{"n_layer": 12, "d_model": 192, "n_experts": 32, "experts_per_token": 6, "d_expert": 32, "d_shared_expert": 0, "activation": "swiglu", "moe_layers": [0, 1, 2, 3, 4, 5, 6, 7, 8, 9, 10, 11], "router_score": "softmax", "normalize_top_k": false, "routed_scale": 2.31, "balance_loss": 0.000202, "balance_bias": true, "init_std_router": 0.0355, "lr_router": 0.00249, "n_head": 9, "n_kv_head": 9, "head_dim": 32, "vocab_size": 8192, "norm": "rmsnorm", "norm_place": "pre", "norm_eps": 1e-05, "positions": "rope", "rope_base": 10000.0, "rope_fraction": 0.75, "qk_norm": false, "attn_scale": 0.177, "tie_embeddings": false, "parallel_block": false, "init": "normal", "init_std_qkv": 0.0609, "init_std_o": 0.0, "init_std_up": 0.0609, "init_std_down": 0.0, "optimizer": "soap_variant", "lr": 0.00689, "lr_mult_o": 0.632, "beta1": 0.95, "beta2": 0.98, "lr_head": 0.0123, "grad_clip": 1.0, "warmup_steps": 200, "schedule": "wsd", "decay_fraction": 0.48, "decay_shape": "pow", "final_lr_fraction": 0.02, "batch_tokens": 65536, "seq_len": 1024, "doc_mask": false, "train_tokens": 357300000, "steps": 5452, "dataset": "wikipedia_en"}
Below are experts of layer 6 (counted from 0) of a mixture-of-experts language model. Rows are named router (the router's row for the expert), gate (a neuron's input weights, with its number), up (a neuron's input weights, with its number) and show model dimensions 48-95. Each number is 128 + 32 x the weight over its row's rms, rounded and kept within 0 to 255. Numbers have three digits each.
After each expert's rows: "comes after" lists some tokens at least twice as common just before its tokens as in all text. This comes from a sample of Wikipedia text that the model never trained on. Tokens count by the router's weight.

# expert 26
router:096127169082107116156094183109105118100215125159080089124156179146160177049106160135168112110164163124194123100221074117178148129164174104164073
gate0:142089165146139147150102116182162143118145118132110075157113137123110146158159184140118111142171089098219093144110140070119146108154093172121139
up0:091162167169125098086194132096132155122124153122148159169084155168099106115188170152136097117069122137173087160181084135094147073157130080134112
gate1:098148195085151095155149087107104090109172145102122103089152132092163114138115075096158149055119158108130095089142121139120149123063129162146152
up1:091176089188200125129079088155138075133121074101205144137102101141090158097125101099144129092132126156106072046108180084125072117143151129143096
gate2:126146154112177114151133140150137096150187191113102141184153183118133152146113078142136184145158108087122124103134068140199169165131124185058161
up2:119131096161127122134143115072202057132064132106150096116140143139126103109071089116120152110169099137159137137147128131172146177122151123103084
gate3:141077102135144170168103127099152127123086145154099153130155150100131110126122136185174090093098118068163103122129095156145151129112129142106180
up3:162041122148128132131152108141114114123179054112127106154141182159153138083150169090150191128175139140144138081182109147107120117126117138153057
gate4:150115179143134182125142073165109132177117149179126104117173125098097122127122158116201121120082120107112105108153117150139097163123167138142077
up4:166142089131186157133134144135154130133169085140121080171142173122099128119091087166115123193110146147204123136082107150138151137116111128171150
gate5:163135099199145139131088103120139106169099104064131163131116124113180121109157203119156127181117102186123144099164138121101139142146113122103012
up5:143150090156105106108086134195143136142124133084088094089157109099139128142185105158174137141147140110091130118101105122114144125194121142132133
gate6:120096143099122106132161148072074099160137103163140148133093154119109124069141148099126109171029167149110064110143114101165186099076116107118089
up6:131121099102111187152136128159124140120107089151093061175111163160156111108176067124188144072132133133116094166100140120160176122172131130069117
gate7:101111126093159135148074118135133130158115089203117133164097079088157188121109140089150125079104118171132131141091179090100134131114116099110091
up7:131169094119093066124142155131111162106132154142152092221146132126138151128109165107151116112095137154114101133095148075078173170083116085179071
comes after: ".", ",", " that", " but", ").", " where"

# expert 0
router:127080044171092092134167120132121086125141087113155140145166163178180149051156101114113104121095139131120120116106149150121154074091136130171176
gate0:130132092199103098113124142156108079166125121165164146164062154107149103112147178112105087114142172159147017019098167109150150127115127160109094
up0:134162087118132132127130118136079108117136068195118134122072113143123097147145131119066173134146128154099099159133079099075098094149208121202123
gate1:106116136112138133178144132106105119126117112148120127151184072164073159158100120084079099138103123131100118182123104042088172062104115131106131
up1:202101156109144106150168193114164112150109099177056092147129093095131121150141124145169121145155181141152164165114138163122151109098141155132126
gate2:106085093131067094094155158183093068142098139136149139072139150168112189142140141120105108144057147188081145160088133121131116188130145110106101
up2:122109136108170111091121127161090078082105162094154141129104076143066119111117173106121134208127123151211170162147111207129135122138113104188129
gate3:105082141132177126095108205103105093139147154087137119186108118149118144112131094139167160121114119067066094120122144102146081193145121115079119
up3:130125153123149131131159083096088096156184107095103139182155142108166082104129097155157124173138153123149178088180134097158107131126124099164136
gate4:115194162206144127164160173121095089094116130142110117119117084143157103164128080110105106068109138144135110100138144143105162150125138107222111
up4:117066111191126108134102137121098109122102140121164100138169169163116110096123083119115165234125122143164147108089087099150143081166078152185160
gate5:127135077107204111135124121116089127148130095181099132177224095135138156122110178135089161149100141079143115157158095127062162078137100117115127
up5:108104180135052136122092119126080136156150138094125146182112171067095168140115152145074111116124093140124138156129069119077142165162119114185131
gate6:090095125099104098146158116124151142116089143058179106121162146115134133170125085105108175097118115137140107078080152162118089109201106092173147
up6:155137138161108147081108208077121202118152139126131134128135171135192128121165153128087130080131142112156193134165143123192153136107176070085112
gate7:166070131104159123142151072156125163134187154099101105138123098100134158145192170144073148130102158118160140195175159122122092052120072113128093
up7:081153122073132110160122134131122115106120123127115166131073162130123181104143180164098138125058099105164068175104172139163131140174127173143103
comes after: " of", " in", " the", "'", " on", " to"

# expert 2
router:114202115120133170088136069160162135168054209108109104133080103128136096154145090184136139112111128156076113114114143161107148166098166133117113
gate0:110084078164130060138143113066130135125095149137103137162139038184126077107126168093121119174132153126140131150149137132151141141075145132120094
up0:129105096116116092116117145082077105139147144145183218132125151127150133125143131158084149127094158110120183100092110148141119148066145162163115
gate1:167153157128127078153119202130123099175073142126177156116148147107121071075132101141092122113099092137044164119125124125160103146151155141113122
up1:183125087096107133122144114127126112177105111080140136053130102131132192128152136075137098122185146202090137112132172155094155156127105097110107
gate2:116153137157134126182123166120099140109116106141161177165072175169104101105125154183087118111188103134099119142130078109148121103147153061147145
up2:157128165132181144134138147112160091133207140126152131186137124110188143164148142128104104149150167105108093110123144110187167092153223098146134
gate3:158119113118092060156120079116116105156138134133085171112123113103116121087134091145116114084137149128094129131158064132168126136125182105129086
up3:112115132162099131143162151084083163085137081142151157139129123197127164162066107122147185126171085075061079126140084072117117058096090138097140
gate4:115156081145175078102114137110113174133146086144081111105081156084126110146143150143131174113185104095067085142136103128141162070135128130150090
up4:121196121148129077126149112115161141142159127178084100138060186115144157136083134159176168161051118147102135111095107108132120110078141093145171
gate5:133137213113094108145139078125095144227090126095128102113171130121145092106118115130126140156159117147146132153110107151125163066141167111104102
up5:075094136145111150080111098114049139105154066131160161093119104158126109195192160118126115134187171139145061101103114100158062083139091132114115
gate6:200050165174147135163105063154104118113157139110040124100164095164102090164097124115112135111122177113132167123156106068118082102106083114093142
up6:149088094108150120143132106126128111120087132143069133143171131112165108146171133100161105114089200102122079140156121076120085146072131204186127
gate7:200126213170115181092128123123169124133131120102126123154166112110075139143176118119141081089081145122152144150100088168142110162106173130140107
up7:155114167150137160142129177127177109205106075166178059143111169109112174059080174140176131155121063183181165141148175127133103124142161136142151
comes after: " ", "1", "0", "2", "9", "–"

# expert 21
router:090096133137089126127165124079122125130174135086181169114140152159179141109132076090149130091154175137109105106176126129146168104128120117171197
gate0:141129144132124108158158067084144114100138140122136186165169122138068157113124119122160142164178125123141107126051084133138140136131128115127162
up0:141169139153118126151130080135160156088129159144052076123148035147145071130097119156104074079097100154101133107123155182118135116107119131165139
gate1:078121132152153177117087101048164141088148139135169192138052138168172113113133131064098077070161131073155134121130170094122165140072116133132123
up1:180101103093133167126158138136107117157166186086118137150075182148099127168127116148138102154113121091163135146031101097119128091112101166111139
gate2:144159088162069101112134097138159133123134087174165162122130142113065130148133134109050146163174179100114160138117127122104171117115121103092145
up2:137048155132112120115106146104127065138119143122086119139140181079161146114069176109133074100119073098141085101127074082150124091166160037147098
gate3:103155150152084154180124146079091158134116143131101163118125153107104130131158138183194145103087160180139102131168116085119142147091080099183139
up3:114154161147120115132104122116156093149110134158109055166141152175161105099131095150115088133125151138134124108102153143148143171107080085125167
gate4:106164132127117112185062200073135114142118121134209168170107143174133111095091150112073094151115175102108114114086075134137110168106144128140076
up4:093080168140122147113134095072136187123115144128101108145161141100154142126137151103162116160129058157170102141117170088154135072116129126141134
gate5:107092090084163102079104121085173171135094141117176094127131061102144127125130053176118104156109142121161160195120139124165122136149126155151135
up5:155152092117144127166086157112151144160119139105133111130102166129165105074131149115116068134143217136125169155168117095132062084116190135165156
gate6:149123073142094107146139088106123153131129133142124186118047123115104144121166142067076154147127168131085133134124133154123183113167120125130078
up6:088103159129128123167136083150040106115153094176181197104090129113117102130112124121141083128158153047139136124135102133144116127118145169037181
gate7:099104114136121089130123127134142154134152166160146075101159122121142079131171120134106198120109113136153110059152137139150143043132139161089108
up7:144117167120164068125153132176169114093151158140151106105160128130076088175139148125155194147116133087101080093126143131140178161139154103124060
comes after: " of", "s", " in", "'", "ed", " on"

# expert 31
router:099148157122078123085082114132138223128089067189082063162134164114160118153097144169146160126119147116087142115128151150129113074066182115161111
gate0:130107122117132128120156117148135133114125134113116150129142181069148130113132092189099079147141160162146061161138141129174142116169136090147176
up0:104108117145071141122085125198108142156089120101084106109126132159163147143080111130110109187072139087175107111118124086120111105069076192066166
gate1:121149160131131133138115140113101087107082118151181105127135157113117140160112106149072119152156167147155167164094103121106217117143092149136145
up1:123136096148151144116072176089173141108078123129137165060089117119141119036127124123135071084158099120156125110137124123169146138121097165079141
gate2:150138151192142137145097142131136177168135152149089084134137107152099103146155158112124111158111169085143142107104145118103121160103133156147128
up2:106137138137188107104171131111182202127139141165089042162113115078124166121135142127113134141182185107055089142174127153103164109076127093133110
gate3:170091182168123159139089168122148195144110118094113087138107141122128128102164153179166089131083067131143127093149121133137116130164142060152055
up3:138166075164145195090146158118101105083114058089199147099184119158181144119156115109148123129136112096121105069063110173120116173123118140099115
gate4:071171089112133199166141090087099097159090130173103125149109140168107107078134090101137122159127142090184120136101038108157091126090106071150096
up4:104179119137165115119168099139135107084103159043168208098124126075089084150135116137096122085113106093157150194123110185156093097149145100109135
gate5:140108105135113108064138166103111167132099092150194087090127108131125154211134139031140103172179155133114100124160148078129123126052155128139175
up5:112145097169130131146171114094184201055172161125153168108087085133108075154097145105092119172111115190071164164044179153166193118143159148130130
gate6:128111111082084163088123120085078138141122133138160134163144125138152107190139195164176082137150096139120088171129116087155135141089136113094111
up6:134141122144087128148130152143123147119135128161103122115121135084136111134120113079108113087188146178125156125105170134080179120141130135170175
gate7:155137153170203107157126145109168160101133120160112138086142083142053162154165121143162131138125164111117129116115143147114112123088147148158120
up7:186118107060143108125115179210109101106187142123153121091108094158117198125077095185158116075138112069187104187111148136051160163179090116147153
comes after: " ", " (", "-", " \"", ":", ";"

# expert 22
router:091151133078129143087121106150165178167115127080170129179052094151143113122147082100112177162087111132091131099101168142077107130113171139158104
gate0:126154120054125146130086068117114097109120145152155095207115164153149120059146133093118090117189108160110135125139150116153173147126120124098159
up0:150158144183100176090166174162132136145140114094098108106139094187106116091157083152120068157103061136088195156147120103173154062126109147147131
gate1:151087164078147101096127124175068099127173092126128117152199119095105149042085085098077108102175074181101105120192139142136121112183124086159111
up1:165155120141143163089143141144144117166125134084083125118130145085095082113101143130102100118183135108168149170120110116090091104107135109060185
gate2:158200146146117088119145089136167100120091099135141138152166132175173125107087076074100125135077106111090169175129112118107161153097130048206150
up2:187140148124177122103118130108138105092149103129098076111073167122049065121134109086159160072165152169106137129110176112193145128147142109168100
gate3:097124121129174101170100160162166107092136083079111106111069155154112107111075092144115130103077135114128085182144091116131106186175096132137152
up3:156119176127113115147144114089129162096186135124065129146139087149201097140125129066112149155142170126112120136134131113114124111097118148087114
gate4:130147141110102093075077120140162074166111139089102159152152124134126147114144159079118073159114097145120185100152092188150162190091143168182198
up4:144114177098093096129089126141170167088160077130140156089130145110103133134117189031136210189134146120151124132161160069124124118150135103141083
gate5:133128097168169147128141082181109136105136125106096123078096098096129088094113178149195136153176148080086103150124183091126114050160121133090096
up5:192168131133108170094162152063148184150170107117093101159102130143119161179131147109102142119112109195172124161138114199101142175141119157109146
gate6:104138148170177163076136156101129119162139096128088142121057098078174147122176109072160100093145102114136053084163182092116142160136114071152138
up6:117158074162151088102114074119150080166129121133102077127144121118158124165117121146180100140116138146136115127173176130115093140142177144155119
gate7:127123124123139140110116141151106141089089127189128112155075122146122177148176098151111136169145073110190134175141112120108151159103190147124090
up7:143108135109102103185122175189122174130100159138128137144132069082129142139119131151131148105099090117104179215082077110102149139148201164093069
comes after: " |", " ", "1", "2", ";", "|"

# expert 19
router:132092158103139110116127127114138058094084168123080134072187111141112137158117147114099157177125090108114113141093108118091171161099087108141144
gate0:206107150202092143122117141141145122088163114132116154167113147170214120059099088103203080093153143113062096145138165140149055146159177120100078
up0:096172086108175152143127150174141108194112089088108110089100126127069166183164164077106147197104143116118117101080184111135115101111104065118183
gate1:138123126070139191135127120110121120124044092137184173090088092106140147148102133126136152233084150144149155149161104147108127109168082078111114
up1:179184167129116096149096164112134099181095131096119129152145136120143137132165192181146119153094077121092102105115096117070138085101190134122111
gate2:062063144130200105133184047163141116131068139166160145136156128114091148140115117114113085124132105146182119123128156126096078154160087149114128
up2:105143119102122128162140134117124055120077119089105146157141152114130110153098147138116169092178135168105112067200126134142179094123166093115152
gate3:077094118156149080081119121100147145101048118108138138082115140108127124126129127043131162126126140116133156089154107177150128127108155099090134
up3:094120109190145053147161150120103134132118133114120046123145113137100084154127164166128100165105166108116116111090144154070164136072141138100154
gate4:125112128122107136157148124133189070054136128177116179088176133157118148134160174138118055090125125098158107163094084164135085105113139144124135
up4:155150097189122157109095143159111168132142178128131128127153041103100107109124147123153157099113095160147128172119137124114184161078180132094076
gate5:148156173081137123113139152147152119200165140122119077133123135079088085164127148147132071121143067162100199176142152035113116160152094122140099
up5:095137176110132142150074144114194112172169103099074109112143146186102155120092087159130117067125161072127083154137190134098140137106134106138158
gate6:163109125071114073150090117146149100186111128145117103125151069152088125125103093165144164118138078156161131107110127158126140153183102063116160
up6:108191116136187102121113076082159143091150150115114091136155118125127142160146116155131132108129136151118125142119092169202086140168039139128162
gate7:116120188179128172123119119153146063146173124141136160167183123085073114116148120113142078149113150126119044188179097141143098079150118180071107
up7:124163132100106158168122092141108145109112132136148156108163174156103142092157166155121131104124131072127163137167132100157124106139105082139181
comes after: "\n", " |", "-", "|", "==", ")"

# expert 6
router:135144173132070190091117100142117135205093120169071100162086129113125083147104137133109155182122173168084108170158164146112165111089115159181127
gate0:115170153060111113134106101149092200187151128098177122129149083141120128164109159147138106073119134158171114181133107133090114118096067089122119
up0:123148092160101136116141154095132129150127076128071120121124108146119107171191117087058108111166159182165136051094136137138083040160198139125147
gate1:168143115097140146113105166133132129102145103130063177152123142078042140174109137103134164109111171154166093146122092077134114169151133140143125
up1:189121129186189143144180126070129060131141154154107186129099124094174120122134130139090053156148136172088159125129090165132127098076139140147145
gate2:121124187086093112102222144082149045161089144147147090113133106129124140163140074112158147138115153061136148160130165146101130150205156137176145
up2:190135081153115173082113158085145095107087165172109128164144144141131040117119132119092133123148101192155094073108123072127087213148145156137195
gate3:148111153146197111146143114171111117091132148136136183156210110103105137117188158099144106146121132118115109127076111081126155104184169141145163
up3:182192067175094146099178070085087118118180123101105114105084176124129139125119101166128134096119099167176142126054130174131176139167132162109142
gate4:111151072194065165167158102119100104152122101171078120116111142138130117118124139115092053151161088182065134141160149151176150204100144115144137
up4:090162105122132176085143087110204122056152130080133114125140082118060110105146100198151097152127124102161125122131140099159126068154110033127096
gate5:142167106116129143117151146177143106172129108191160128139105091104162085194123126152131124101159115099089113122168117194093172133110047205129140
up5:091070110162141151100097089098104090097104171132093134099187147129120089118142078054176122095098058086138089072125163080149070097128116175142169
gate6:130174077119079115134095152115145122092129153182095114121132146184182137092171159203145080142140110150109154071131134133164204097141127103157130
up6:140146150074116142142176115180097155084161148112181100083117158122094104092181136137154158095135171123129142069140172113031166148158098101114089
gate7:184149146130117113169138108125159121111127142147123139083173135107141113156060170138083121135029129154044103188103118160089135106103122148142126
up7:131081161116068148127120123075128094133136079176102126140182159076162144072116124030101196147114124113160083152139177083096068118123117162130156
comes after: "2", "1", "0", "9", " in", "–"

# expert 27
router:090129126137113164136139139140158120153048173150123156120153125152154137081101172172132146158123138102190110134204108156144106116164119101130176
gate0:101146155136085149110140086083105112101106107172093135163081166127198158159132105071060091102067125052123197138143146128134159099143170184134169
up0:150085093150128145115081152113151132187138105139219103146078136077112152143077131127127158117162137171152121038097137139149102139175169134102066
gate1:104113114149129129107113080156100081113160102089136148094140123162173117130196142133104140094123088109176112136078079144127090137087082094107098
up1:130099108115112148128140126087106143128140137178129132155155106109122087084077076141160114101144108098081112127091157137095110102119134082130112
gate2:097168120112145095160082155154119129188152174156185133148194111149155119156154099155140073143070159146130109112108127168084099121147136102126129
up2:145103151099134125152138052117185093158153061107147122170087117134131111118150151110131120119130174107072118098114138144107112132141109106178117
gate3:152107147143147132136121099100127134122057151120135081129121132082112120105128144159139178135181149146130138143150113042131096152082120175060118
up3:122129092163115133125115106110141125025132132130139116166134119144080154139115173131159100134129120188162156087109107201122148163131082120136127
gate4:094153179157136134157147124101169157134139121139149136114152136184111099141084073186151142176149173109123064168109109114185131128134123057123155
up4:141098131150142143145151202143136102099111183136108152149121169142118137186132154114115152159122131084132026115114045142131109144171150168168152
gate5:098158110115078069132132097106132091123173112110133089138068157120088142156169110108121174168179141112094159070116123099123112141143155017050158
up5:150114148134098168141225116151077116085049134149151126154150092140158094149177111105159123073129117108171107146072167131161123103094160134160073
gate6:114128100172150135138122169121121066188053169147086130153151146142149146112095184112113113108119096128154115124166129151098087107151123127149136
up6:159094117101143137095180174116136119074147146135120111169179120091077158163109148131113138075144171132094055114143112099210137153180151091131088
gate7:142101124144131147234087166140121130128085149167158073186149135153128181135135104114159074171100156100145169144098109159086103130149158158117133
up7:159133104141138034133148111142193149123049117115103149091133098140163218218117177075071128097172087134114119126200102125091143138089148086184119
comes after: ".", "\n", ")", "==", " =", " also"

# expert 4
router:126107172135073168109088177086082092113137193139080118151149117128149128109105187165150104144182165126128136119161178155112155106087119095148110
gate0:128122126117088163217144097107096157153090092171113133213079122090101123171115143140083168151141177090156085117194103143155178215122116127127071
up0:143096058146165153164097136121035105121133068197170122171121124118098154115131164106139090117146111208090119102184072116105105168091135127157091
gate1:130093108122138174106149095120126097094092138093092152150166159113061115094096147118076125210099202089142108100126117136185118093149162130122163
up1:126103149120131172153145141132147111122142080140199094129130170158140157109149155163144185100095156111085195095136161149102076100129103122122130
gate2:082146084135065076131151140145076125114093108175122095089151104131165116163093095099155060146133202119081155161169123121083165179177120150074150
up2:097147155122167151096072082152096121128083108115138139190058109114064101146115084121167111145078114161124146100053090106129076110086165118124195
gate3:101088092131114090099155148087078109161071120093144140085160208087114138120092162120092066133126119152086114145114119083147183096143160110154109
up3:079128105106191132114078129138143122106127113102141092064089162158160106054130151138192116157140112124105116117135131161152137143094062095144106
gate4:143108142107091092055105150163120090166151144084124148076149141124121195149107144080089173146111054134100139155162077111132138069081139120149076
up4:128145133074152161142158120152095104104210171144151091134108126086158127124110114113155133108094127106101077117192150113141090102163129126149095
gate5:118157134091110111149135129127165165099103148126113106156166190120144121103126107180155079150156132149084157158107115152111091102050122115123158
up5:110104049088141170104093093091122147125070126170118130115146124106171113149161107181097106082116155143168107104167172115178123137097117164114070
gate6:138137094203128158138132142138108075085068129145124130108160196138124152073127132163149149112138131133148151160160129123089132088111135152125086
up6:143138150149115071106130137142200194140178149102074128142164127139114194164075116038168074136155142171072118151099143156115130232188147137119108
gate7:167099111149120157141169147191151107108108176127121146106107126142173100135163210138105107158114186115106037077171138148116100136143162121167152
up7:100124015111144139119073165067116135115119142157131064149100097096062066123058147173178138065104090185145135171137107104139172142124088153175121
comes after: "\n", ".", ")", "==", " ==", " ="

# expert 16
router:079170101106100084106092108151071135094157113136118084184137131119119108168146122115094157146116117067171127080123071169187083118160176138153099
gate0:085110129108136084138087171178133118137202120055112151159096140141124116116092126203163090123151118086152179110154142151139032121150075132142189
up0:113127138163149160113154123105134168175088129101129145114115099147125088146157188157125085157149148158179167067109127116105091124117190102127166
gate1:141154123135127077129149117172142048089139097093123076128132139137153152154152119174079086133121114116108134172183085168156070138109064145159152
up1:123100186154134152107114180107067156169141135154111106096112169164129083168166149189179145120137109154109092086113165114120110123070154091115157
gate2:143166167102119113077117170052117115151074165116145112145059100149118086117081177158110127123079088068113129131097114136113137193082084173171132
up2:146089153123160091101074174119105135105154133163111089100046146126097132118132138106125139086088110134146133135156091146129039083148184152125095
gate3:130167114133130124114169153104094067132133096090126068120172106090127114084187148140062116075097099083148157102158078102156150163147132117108161
up3:130164144191135170151143136143129188109171091153124102153203162176159123147134163123133162148136112180117192119086108086107134120163101148164085
gate4:104131109069104132080166140124168166105120152084125168092120146124088142141148119139155156111106129123114127096082148161186176127125109156132097
up4:131066122111082129068146201089180183052157189147131125129155161099105059185093145134168097122113127112152170113114119203146129134094133158147121
gate5:141122185141126153093163153117135142115140120099149074127108143158102131139137135047143191145115118091146134154135083084103155141138156135130146
up5:090114128099114119128145159122071136157131110176137125108104172183129089146182116165122172076146087079068113172171106094153146102100113129165151
gate6:107135112108084127102161139122083153121181126115128121111136194120056094095138132157156133117153184094164175118112098146150123104181124141143118
up6:197134084157116090112121173078114094055127134109094097121163092135106168156208137143143168091114129082111139115125121097126194129175160122119138
gate7:124179133143157120127142134144124074102089125192155149123106105184186162156130112070094184145176125114137133042142114175179063156104143149058084
up7:114145109125078151090110176135059205127083158139062162121114118073077082123100140073108092076093177065089086132150165051034133081094110194156108
comes after: " ", "-", " \"", " (", " and", " a"

# expert 29
router:088100156103102137051134161138118150090116094178115155159177135152141079181128128154055132123127088104112121133103137148105090147093136134137107
gate0:135096141091109133154125144048152184091110128138180173129152192147121134133146121123085125126112202098114043185147102111095137076127117099081128
up0:193117116140110146145142168126163130183095106173067148184164154157104142093147170103098091138101161124171104164119131102171085185121158128099101
gate1:134106116071118177135101107089091167121174141101145111160050106117057140147065105146153104141120095108133111094111159128186119145078158143084078
up1:096135123130073133126118062109119125177174100119161056130205170119143121096165134153103112122148152112105107137076130086158111125143125158165161
gate2:133093114143191128138137094119130127129133142138160119121138124096090136170096158112169127195165121195118122103146131141169093173118135165089137
up2:106099124120157070140123101106172190115084143177145097119114126081193112076151081176087099167118121104160159100092142137110135137128123079186099
gate3:144114134157118097090096166114145144104095064108093107129108207133101086151176182123112134118135125072124082153101168159123094174169123114123128
up3:124109121144125095150046193127146114163166156145087138140111109134141145112106136132077097117186155163140112137074122157118161112126131119130134
gate4:165080108122179145127143132078153096180140097121119155183169153160153144133152164112093062059146138143124033150132125126162109159168142106130077
up4:160134138117137091147074191079108142137207145079136118142138112083198157128099111166171193065133146142070119161105102129141074096140094111134101
gate5:112143128126130189120091144116199143109150141124156115130126113137098080179071097087188146081093156157151112115136212140145164148142137069078107
up5:141077138149089144124052128117141114165087099179128134068123079105112143129148166119126082104100113120095114146141101135057160095148128150132145
gate6:140181120107127126166145164121080137185143107082155103163147086101058162121091137144108154136185137132114117117166118086126165162083189140154165
up6:119134103070091091137055171128106089103121168105066118188150120151070105145173093126075143132163110131091152144142152120159137072072102137104118
gate7:088115147130118113126159164087178132103094173173132141058131104075183097107137098098108122142128114128198092171104134175180148084199080146158157
up7:117084131173145104156125113109140135103101152184104121092103149157132139137082205092134092114169153115117146132142151087057152123125116141118113
comes after: " |", "0", "2", " —", ";", "3"

# expert 10
router:164132154128135122120141167165097176148140117120065060163143108078048133169132087184099124160127161107173117097140106084149114132111152150117117
gate0:084153128093117089117052178134108127095144094115130069163160169100158165081123096148126136198153179142198144160040115169105119134167137145052123
up0:088094168121119141153060152181112143125136126151105130108184145101178101078139194140105088134142114137109097130154084139155115148161111064129121
gate1:092184124142122115139127137068182134145160124140150106154164105120126139118153166128120077129120087127097106092186063120184115097109066116160067
up1:113154106084120144146175133100147150100084133112063142172113174142078103123105118119176129139101122142101132132148143091111093138160171106111101
gate2:110102149163163151114159160096149150145156169127143134125106195089092161072149124083155085078140040139131169129143219187037161099107134103125183
up2:105128147057149138141130154125083139167129178175104176175095168120108092151126122093125085161133090136139147137128121146125182136183171160119192
gate3:162074121098087099137097133145115104149121108122073047089110160136138124163108128124197074175111096121147076136055119076143106197075185115087129
up3:128135125038156071154158124200126106190115129150138157052181148114181150145095130114212123128123221098178146105119177102193150179168118145110151
gate4:202193087097093129114088162089125158136094140115112150097142106158100110201143103103154115120144165125161161156150069102169113111130113157129161
up4:141106136137136136143215088099126122097119106170113107130198128115159139144094145097154097114141086178117102172090129176083185162106111118122148
gate5:145150167140153192126151159101099063130148084124104164109106109148099068134122132107123101153107209148164108082075136159173163084169183067114119
up5:122174141124062162119104049155108149134135186153158103122060114151113118118164070101160105106091158111126109099117162099172147142115063117102079
gate6:138112162054147134091112144073120143158097104142106192141152141152100125200098114100117179091093124121160164167114189121081118126170097142103164
up6:131132114123112131130119138115153109134096126145148154087091118124099171122218139105106111133093110117056122127128187146133136105168128166113116
gate7:070182166145147094145196109150165171113086122104091135136166155148155103091103121108121117177105107155103153075162136122183093122105112130091132
up7:172133172084139112114156070131123136144149117117174167155097143105109152114102149189156164119139101129093120130160126128100144084149134121112098
comes after: " in", " de", " In", " the", " of", " to"